config.toml
num_hidden_layers = 9
d_shared_expert = 320
balance_loss = 0.00225
lr_router = 0.000603
head_dim = 64
rope_fraction = 1.0
qk_norm = true
init = "normal"
init_std_o = 0.0
learning_rate = 0.000829
beta1 = 0.95
warmup_steps = 273
train_tokens = 653700000
Below are experts of layer 3 (counted from 0) of a mixture-of-experts language model. Rows are named router (the router's row for the expert) and show model dimensions 160-239. Each number is 200 + 20 x the weight over its row's rms, rounded and kept within 0 to 999.
After each expert's rows: a language model's description of what the expert responds to. This comes from a sample of Wikipedia text that the model never trained on.

# expert 11
router,198,201,196,184,205,192,210,212,216,206,179,201,181,204,176,220,224,195,195,210,191,197,208,205,199,192,208,204,170,171,184,200,196,211,208,225,205,198,177,188,214,268,216,200,167,198,176,208,198,208,196,213,216,194,171,178,202,188,202,236,239,161,198,183,212,229,229,212,189,208,200,198,214,177,210,177,219,178,209,224
What it handles: Song credits, artist names. Word pieces of performer and songwriter names and song titles in track listings and credits, such as J-ordin, T-oni, Lil, featuring.

# expert 10
router,234,213,193,222,220,195,190,192,197,164,221,173,191,202,179,223,170,205,190,189,172,198,187,203,221,193,192,186,198,199,224,193,189,181,182,203,227,215,228,215,221,193,220,200,192,218,184,215,188,222,190,178,185,201,197,168,229,176,226,181,155,219,211,173,181,185,191,190,225,200,216,186,195,218,194,192,205,201,190,206
What it handles: Academic research vocabulary. Words and pieces in biographies of scholars and research institutions, such as research, -ologist, -ician, Yale, and She/He opening sentences.

# expert 51
router,181,210,222,194,195,197,216,176,198,224,215,180,183,157,200,202,183,181,161,186,199,218,172,218,216,169,201,145,232,211,215,200,169,195,211,192,204,204,192,197,201,165,182,221,215,187,200,194,208,205,169,198,188,197,192,201,199,258,217,218,195,173,213,237,184,174,162,186,152,206,222,207,202,211,185,221,155,181,202,175
What it handles: Census numbers and groups. Numbers and percent signs in census and election statistics, e.g. population over 6 years, literacy 28%, plus group nouns like inhabitants.

# expert 7
router,201,190,159,219,181,209,190,195,172,213,234,178,190,197,224,205,180,179,153,181,202,194,181,175,227,189,178,204,222,171,196,173,180,170,195,219,194,210,185,179,220,240,204,194,180,224,199,211,184,179,211,212,193,196,214,207,245,194,247,223,223,202,195,180,229,187,244,174,218,225,162,210,215,189,178,195,217,209,233,197
What it handles: Cast lists, character plots. Dash bullets opening cast-list lines and tokens in film or TV plot summaries about family characters, e.g. "- Name as X", her, mother.

# expert 12
router,243,232,233,217,224,210,188,176,203,204,195,186,194,222,219,202,181,223,238,198,179,209,166,161,216,204,242,192,202,191,187,232,218,221,199,198,215,201,218,226,187,199,225,215,187,198,221,227,205,189,173,199,197,138,208,162,175,203,228,169,203,184,189,168,186,191,180,184,201,205,190,179,175,246,200,195,210,206,200,193
What it handles: Abstract noun suffixes. Abstract and institutional nouns and their suffixes, usually after the or a, such as investigations, negotiations, biography, research, rights.

# expert 25
router,174,209,189,198,197,223,206,212,170,229,197,222,186,219,167,233,194,185,194,197,218,250,179,209,189,192,197,148,206,177,188,181,208,205,216,212,158,203,193,201,176,177,227,200,224,211,214,187,191,253,222,208,218,233,172,197,225,213,236,177,214,185,204,219,230,181,204,190,191,211,187,181,237,240,195,161,231,181,206,204
What it handles: Taxonomy filler words. Adverbs like also, closely, commonly and beetle or taxon word pieces in species articles, e.g. See also, closely related, ely-tron.

# expert 39
router,181,196,191,166,242,192,204,198,224,212,226,209,202,186,200,216,186,201,205,188,226,202,167,199,191,189,178,183,236,218,222,171,196,188,216,195,199,214,164,213,235,188,198,230,202,165,205,229,233,177,171,222,200,158,236,194,205,211,189,200,170,213,196,179,160,186,183,188,156,198,205,244,193,186,204,194,191,182,229,179
What it handles: Conjunctions and list joiners. Coordinating and, or, &, plus semicolons, colons and commas joining items, such as castle and museums, 1971, 1972.

# expert 29
router,181,176,199,196,191,202,198,154,193,184,243,181,209,200,170,235,182,206,194,183,178,210,195,218,203,198,205,191,218,208,193,186,189,192,204,163,205,195,162,180,227,213,164,190,182,245,192,175,222,171,194,225,228,218,185,246,206,210,185,199,199,207,194,195,191,227,200,216,200,221,186,171,232,229,213,221,201,194,167,204
What it handles: Japanese name fragments. Pieces of romanized Japanese names and text, such as ō, Hiro, Shin, Matsue, plus Japanese characters and capital initials inside names.

# expert 60
router,192,199,222,205,187,192,220,219,181,157,195,208,201,205,195,205,163,206,195,183,182,185,183,201,239,181,194,197,169,186,218,208,204,217,168,232,193,188,241,237,187,180,206,180,198,216,241,223,228,211,179,173,153,184,172,173,247,191,212,191,198,184,164,195,211,204,187,212,188,203,211,216,168,206,196,204,209,211,169,187
What it handles: Scientific technical terms. Technical terms and LaTeX pieces in science, astronomy and medical text, such as km/s, apparent magnitude, pharmaceutical, cells, delta.

# expert 19
router,199,170,225,209,181,226,227,221,211,193,223,238,196,188,182,219,172,198,156,216,196,180,194,222,202,201,216,221,176,222,238,157,194,170,205,217,237,199,211,189,207,233,220,183,205,225,202,203,211,204,178,228,198,218,172,192,202,191,174,190,198,173,189,158,202,216,201,214,216,217,232,221,199,211,195,206,211,187,159,171
What it handles: Year prefixes in parentheses. First three digits of four-digit years, mostly inside parentheses after titles or teams, e.g. (196-0), (198-0), in 198-5.

# expert 48
router,213,232,201,210,202,198,206,215,188,212,200,188,189,178,203,201,215,191,171,207,193,212,191,175,189,201,193,208,206,198,194,198,214,198,197,205,171,191,169,204,218,199,208,182,174,250,193,193,209,187,195,197,211,210,203,194,181,194,189,212,196,214,214,239,216,163,229,181,205,198,170,188,190,196,216,183,191,209,194,212
What it handles: Table name fragments. Word pieces inside names and coordinates in election and place tables, such as Gillian, chancel, Malmesbury, ″N, sq mi.

# expert 50
router,203,198,220,232,187,210,199,178,191,224,173,203,203,180,196,189,223,225,229,176,215,176,246,188,194,203,190,211,222,213,210,210,184,238,228,176,221,191,197,202,198,225,210,182,216,211,229,187,205,172,229,167,190,224,234,220,181,179,189,215,204,210,179,181,199,149,189,217,192,207,196,170,192,219,206,230,203,205,200,213
What it handles: Sports match and military terms. Scores and spaces in sports results and tables, plus match and military words, such as extra time, ODI debut, Colonel.

# expert 54
router,203,192,178,217,218,188,197,212,212,140,193,168,188,220,197,192,188,210,197,187,193,177,244,192,215,202,226,238,198,202,237,141,201,187,208,224,202,187,221,183,195,186,187,184,217,225,184,234,215,220,224,211,229,197,187,210,153,189,196,216,204,192,174,239,203,220,200,180,179,178,184,211,221,202,213,178,188,174,226,211
What it handles: Foreign name endings. Endings of Romance and other foreign words and names, often before commas or brackets, such as Lesbian, Insignia, Bourgois, António, Cuatro.

# expert 8
router,169,167,241,179,215,187,200,218,179,220,156,192,223,189,171,235,208,189,212,187,195,191,217,224,149,241,206,221,175,204,164,200,225,207,193,169,197,209,206,196,197,217,197,194,194,207,195,217,209,186,219,198,222,194,191,216,206,192,200,213,168,217,181,217,231,190,217,228,199,244,170,206,227,182,206,195,198,193,209,219
What it handles: Sports table names, scores. Name fragments after country codes in tennis and football draws and tables, plus set-score digits, such as Pet-ra, Joh-anna, 6–3.

# expert 61
router,152,173,181,180,184,210,221,165,206,228,200,187,186,191,201,223,199,183,204,180,208,196,163,182,185,192,227,187,192,236,191,166,193,202,213,201,181,192,183,215,221,210,156,201,225,178,220,191,210,162,171,161,226,213,194,194,148,238,191,212,226,198,197,190,160,172,223,209,186,186,217,216,205,199,209,202,198,170,156,160
What it handles: Name endings, election tables. Final pieces of names and Thai script, plus numbers in election and standings tables, e.g. Hew-itt, Pennsylvania, Singh, ±% rows.

# expert 21
router,189,192,224,186,234,198,217,189,198,200,203,211,162,200,194,201,212,176,180,189,212,162,206,171,172,184,207,203,209,240,171,174,172,201,215,155,195,180,183,222,216,172,192,207,191,164,232,214,215,223,201,175,180,209,222,212,199,213,184,212,195,228,153,199,166,157,219,181,168,191,217,199,190,221,225,211,180,200,189,187
What it handles: Word-ending pieces, motorsport. Final pieces of words and numbers, often in auto-racing articles, such as elevent-h, multic-ar, Hold-en, badmin-ton.

# expert 13
router,204,189,211,202,210,203,174,239,201,192,215,211,210,203,235,199,211,178,227,196,181,196,191,196,184,191,227,195,201,225,173,211,181,219,219,191,228,188,211,201,188,211,179,219,212,185,205,187,219,186,181,192,221,204,234,229,180,201,207,199,155,236,206,198,191,200,212,220,188,208,196,206,160,236,197,210,186,212,199,215
What it handles: Nationality, sport, politics. Nationality and demonym pieces and sports or political terms in athlete and politician bios, e.g. Swed-ish footballer, national, Olympic, medalist.

# expert 34
router,176,198,168,199,212,186,205,193,184,213,201,214,200,197,213,209,203,195,169,177,200,227,210,206,178,189,193,195,216,223,199,165,205,189,228,177,212,184,200,209,207,221,204,188,215,185,179,199,205,200,196,179,210,178,182,196,164,231,202,198,213,176,202,172,181,183,208,209,176,174,227,233,198,197,204,194,159,191,178,191
What it handles: Citation and bibliography punctuation. Commas, spaces and words in reference lists and publication entries, like the comma after a title or the space after ISBN.

# expert 38
router,162,223,191,178,192,203,216,157,218,215,222,207,185,209,219,209,184,202,167,161,219,188,175,209,220,176,177,215,201,236,225,159,196,198,208,190,200,220,174,185,223,186,182,234,230,196,205,209,183,202,195,185,175,190,203,197,188,204,194,211,176,219,185,177,193,165,190,186,189,183,196,180,206,212,206,189,216,181,157,195
What it handles: Digits in numbers. Individual digits and spaces within years, times, measurements and table numbers, as in 1800 UTC, 1991 PV, storm tracks.

# expert 46
router,192,184,225,184,225,198,208,216,160,188,184,190,210,179,160,185,199,193,185,209,196,215,236,176,177,194,177,214,192,199,216,182,216,215,210,173,202,175,188,202,208,206,168,176,177,226,213,187,210,224,237,187,235,219,210,222,194,165,225,196,179,221,186,216,219,165,220,214,209,234,187,195,217,167,212,224,187,221,194,188
What it handles: Motorsport and sports tables. Pipes, semicolons and names in racing and sports result tables, such as Earnhardt, Racing, Motorsports, and asteroid discovery tables (Socorro, LINEAR).

# expert 15
router,200,184,232,226,233,223,185,206,225,233,229,196,202,191,195,160,209,176,185,182,171,208,201,181,218,183,191,200,200,245,201,164,210,176,214,204,209,220,201,162,185,208,231,186,199,215,190,199,193,195,197,207,173,187,181,220,216,240,206,212,169,179,214,218,196,184,220,221,212,181,193,221,194,189,174,176,190,180,240,173
What it handles: Decimals and sentence ends. Digits after decimal points in climate and census tables (15.3, 52.1), sentence-final periods, and Black in race statistics.

# expert 43
router,192,203,165,189,230,197,214,251,197,187,216,194,169,232,208,184,182,213,208,181,178,195,229,191,214,181,225,214,219,224,184,156,179,175,197,249,176,195,190,197,202,167,197,192,202,189,180,187,217,239,188,205,227,193,213,167,181,168,196,198,197,204,199,219,205,199,197,183,189,204,203,208,230,203,174,170,199,206,219,187
What it handles: French and foreign names. Word pieces inside French and other foreign names and titles, e.g. É-d-itions, É-g-outs, Lauter, Díaz, Städels.

# expert 27
router,193,200,232,219,189,191,211,209,205,195,212,210,200,203,192,159,217,182,179,169,218,183,190,173,213,200,207,217,216,201,205,216,224,185,181,193,203,206,209,193,208,196,196,196,193,195,205,195,195,175,194,194,213,212,178,181,179,192,211,214,198,156,185,222,183,158,207,230,199,207,183,206,213,208,223,216,188,220,224,192
What it handles: Law and courts. Legal and governmental vocabulary, including Section, paragraph, prosecution, repealed, Amendment, Court, legislation, and word pieces inside legal texts.

# expert 63
router,226,195,195,202,201,196,180,218,195,186,203,172,218,209,207,186,199,202,207,212,213,200,201,207,202,191,223,242,169,224,199,186,201,200,199,211,212,190,216,199,208,186,210,202,201,179,215,168,206,176,200,212,211,193,212,192,202,186,194,180,225,220,189,203,203,198,196,211,235,174,191,181,162,190,215,211,193,255,252,210
What it handles: Biography section breaks. Line breaks and colons after "may refer to", section headings, and biographical words such as born, died, Early life, footballer.

# expert 23
router,233,202,223,209,183,191,168,216,219,194,222,204,214,172,214,228,181,198,203,201,210,217,170,149,207,178,187,192,189,193,216,177,172,231,213,184,227,168,218,216,221,193,178,225,241,210,205,226,202,230,196,208,202,180,204,197,208,212,206,201,182,233,203,199,164,203,161,173,207,179,233,218,194,216,216,172,222,223,164,203
What it handles: Infobox field labels. Field names and section starts in infobox-style lists for companies, stations and games, such as Ownership, Publishers, Founded, Website, plus web-address pieces.

# expert 58
router,172,198,213,201,232,204,199,224,214,205,190,217,207,209,167,214,201,188,201,188,192,232,234,209,201,214,172,215,203,195,188,180,194,171,210,197,197,203,221,189,209,218,182,218,195,215,174,184,203,241,239,195,234,212,214,213,215,181,222,216,188,196,183,200,210,209,252,203,237,227,187,232,219,197,226,203,182,161,189,219
What it handles: Name-initial word fragments. Word pieces right after a capital initial letter, mostly in surnames and place names, such as G|ic|quel, G|orn|ja, C|ree.

# expert 30
router,240,207,175,211,199,206,196,182,219,198,191,202,242,220,207,190,198,192,251,249,207,226,217,229,209,190,197,199,195,181,181,217,186,186,185,236,177,206,187,181,222,172,185,200,202,211,182,196,214,201,198,210,223,226,189,163,209,166,180,189,187,171,214,149,230,211,172,240,199,230,232,167,238,214,172,200,243,212,187,205
What it handles: Military and Slavic names. Pieces of Eastern European, Turkish and Spanish names and military words, such as Dostoevsky, Hetman, Field Marshal, siege, troops, Infantry.

# expert 33
router,183,221,182,203,214,188,189,210,165,237,168,166,222,165,190,220,201,174,177,222,184,213,168,222,191,194,178,166,195,230,164,229,199,189,185,220,241,227,193,174,215,216,176,190,161,188,164,214,173,186,225,195,217,206,200,215,252,188,204,219,187,208,233,206,209,154,205,227,185,215,196,164,200,219,193,192,168,215,156,211
What it handles: South Asian names. Pieces of Indian, Bengali and Pakistani names and places in election and film tables, such as Sreekar, Sarkar, Kranti, Anand.

# expert 57
router,186,193,202,186,177,203,216,228,212,181,194,228,194,192,200,208,184,203,185,215,190,210,186,215,202,197,189,150,197,170,225,173,206,226,180,214,188,195,242,221,210,175,206,188,206,211,234,190,194,241,223,202,169,222,176,186,243,188,215,236,208,174,204,202,217,188,214,212,197,190,197,223,190,180,176,200,204,209,201,184
What it handles: Math and taxonomy notation. LaTeX symbols like \frac and _{ in formulas, opening parentheses before taxonomic authors in Binomial name lines, and scientific word pieces.

# expert 41
router,209,198,169,190,192,203,209,203,207,224,205,209,229,208,219,187,221,175,201,204,245,226,195,201,216,198,218,180,190,205,193,195,197,200,196,234,168,219,232,190,211,142,197,201,234,226,182,174,196,226,198,209,168,200,163,188,223,212,222,183,192,208,196,195,198,247,206,187,224,183,185,164,199,203,180,184,221,239,217,206
What it handles: History and etymology prose. Words in passages on ancient or medieval history, etymology and tradition, such as century, ancient, medieval, king, probably, recorded.

# expert 32
router,223,154,216,217,193,203,182,195,211,217,190,207,195,217,188,159,236,229,201,191,175,190,209,213,156,223,212,192,223,194,202,227,179,168,168,205,195,210,191,235,202,212,182,199,221,209,191,192,184,165,179,195,189,201,205,205,164,190,199,216,206,165,200,179,188,202,185,226,193,190,225,189,231,188,168,219,204,213,223,185
What it handles: According to, word stems. Sentence-initial According in reported or political prose, plus verb stems before suffixes, such as dec-, compl-, viol-.

# expert 40
router,184,185,198,176,213,161,209,197,167,211,215,194,174,202,209,213,211,236,206,184,191,211,224,221,191,201,204,235,217,214,174,167,205,198,197,212,212,178,165,187,226,241,176,188,212,192,175,174,217,208,194,186,215,192,171,207,189,179,179,216,207,214,182,175,214,209,213,211,197,173,171,208,194,212,169,196,198,176,165,183
What it handles: Name pieces and before/until. Middle pieces of foreign personal names, such as -ović, -berg, Balan-and-an, and the words before and until in career timelines.

# expert 2
router,194,178,197,187,215,173,189,226,196,223,192,197,215,214,196,194,195,199,223,236,206,223,225,218,189,180,210,182,205,224,176,200,234,190,168,244,200,194,178,184,198,183,216,236,206,220,189,184,198,186,207,182,233,203,187,209,184,195,170,212,205,198,203,182,209,235,187,229,208,212,212,194,213,188,166,189,203,195,163,197
What it handles: Slavic/Eastern European name pieces. Word-piece fragments inside Slavic, Romanian, Hungarian and other diacritic-heavy names and places, such as N-iz-hny, V-or-onezh, Mark-o.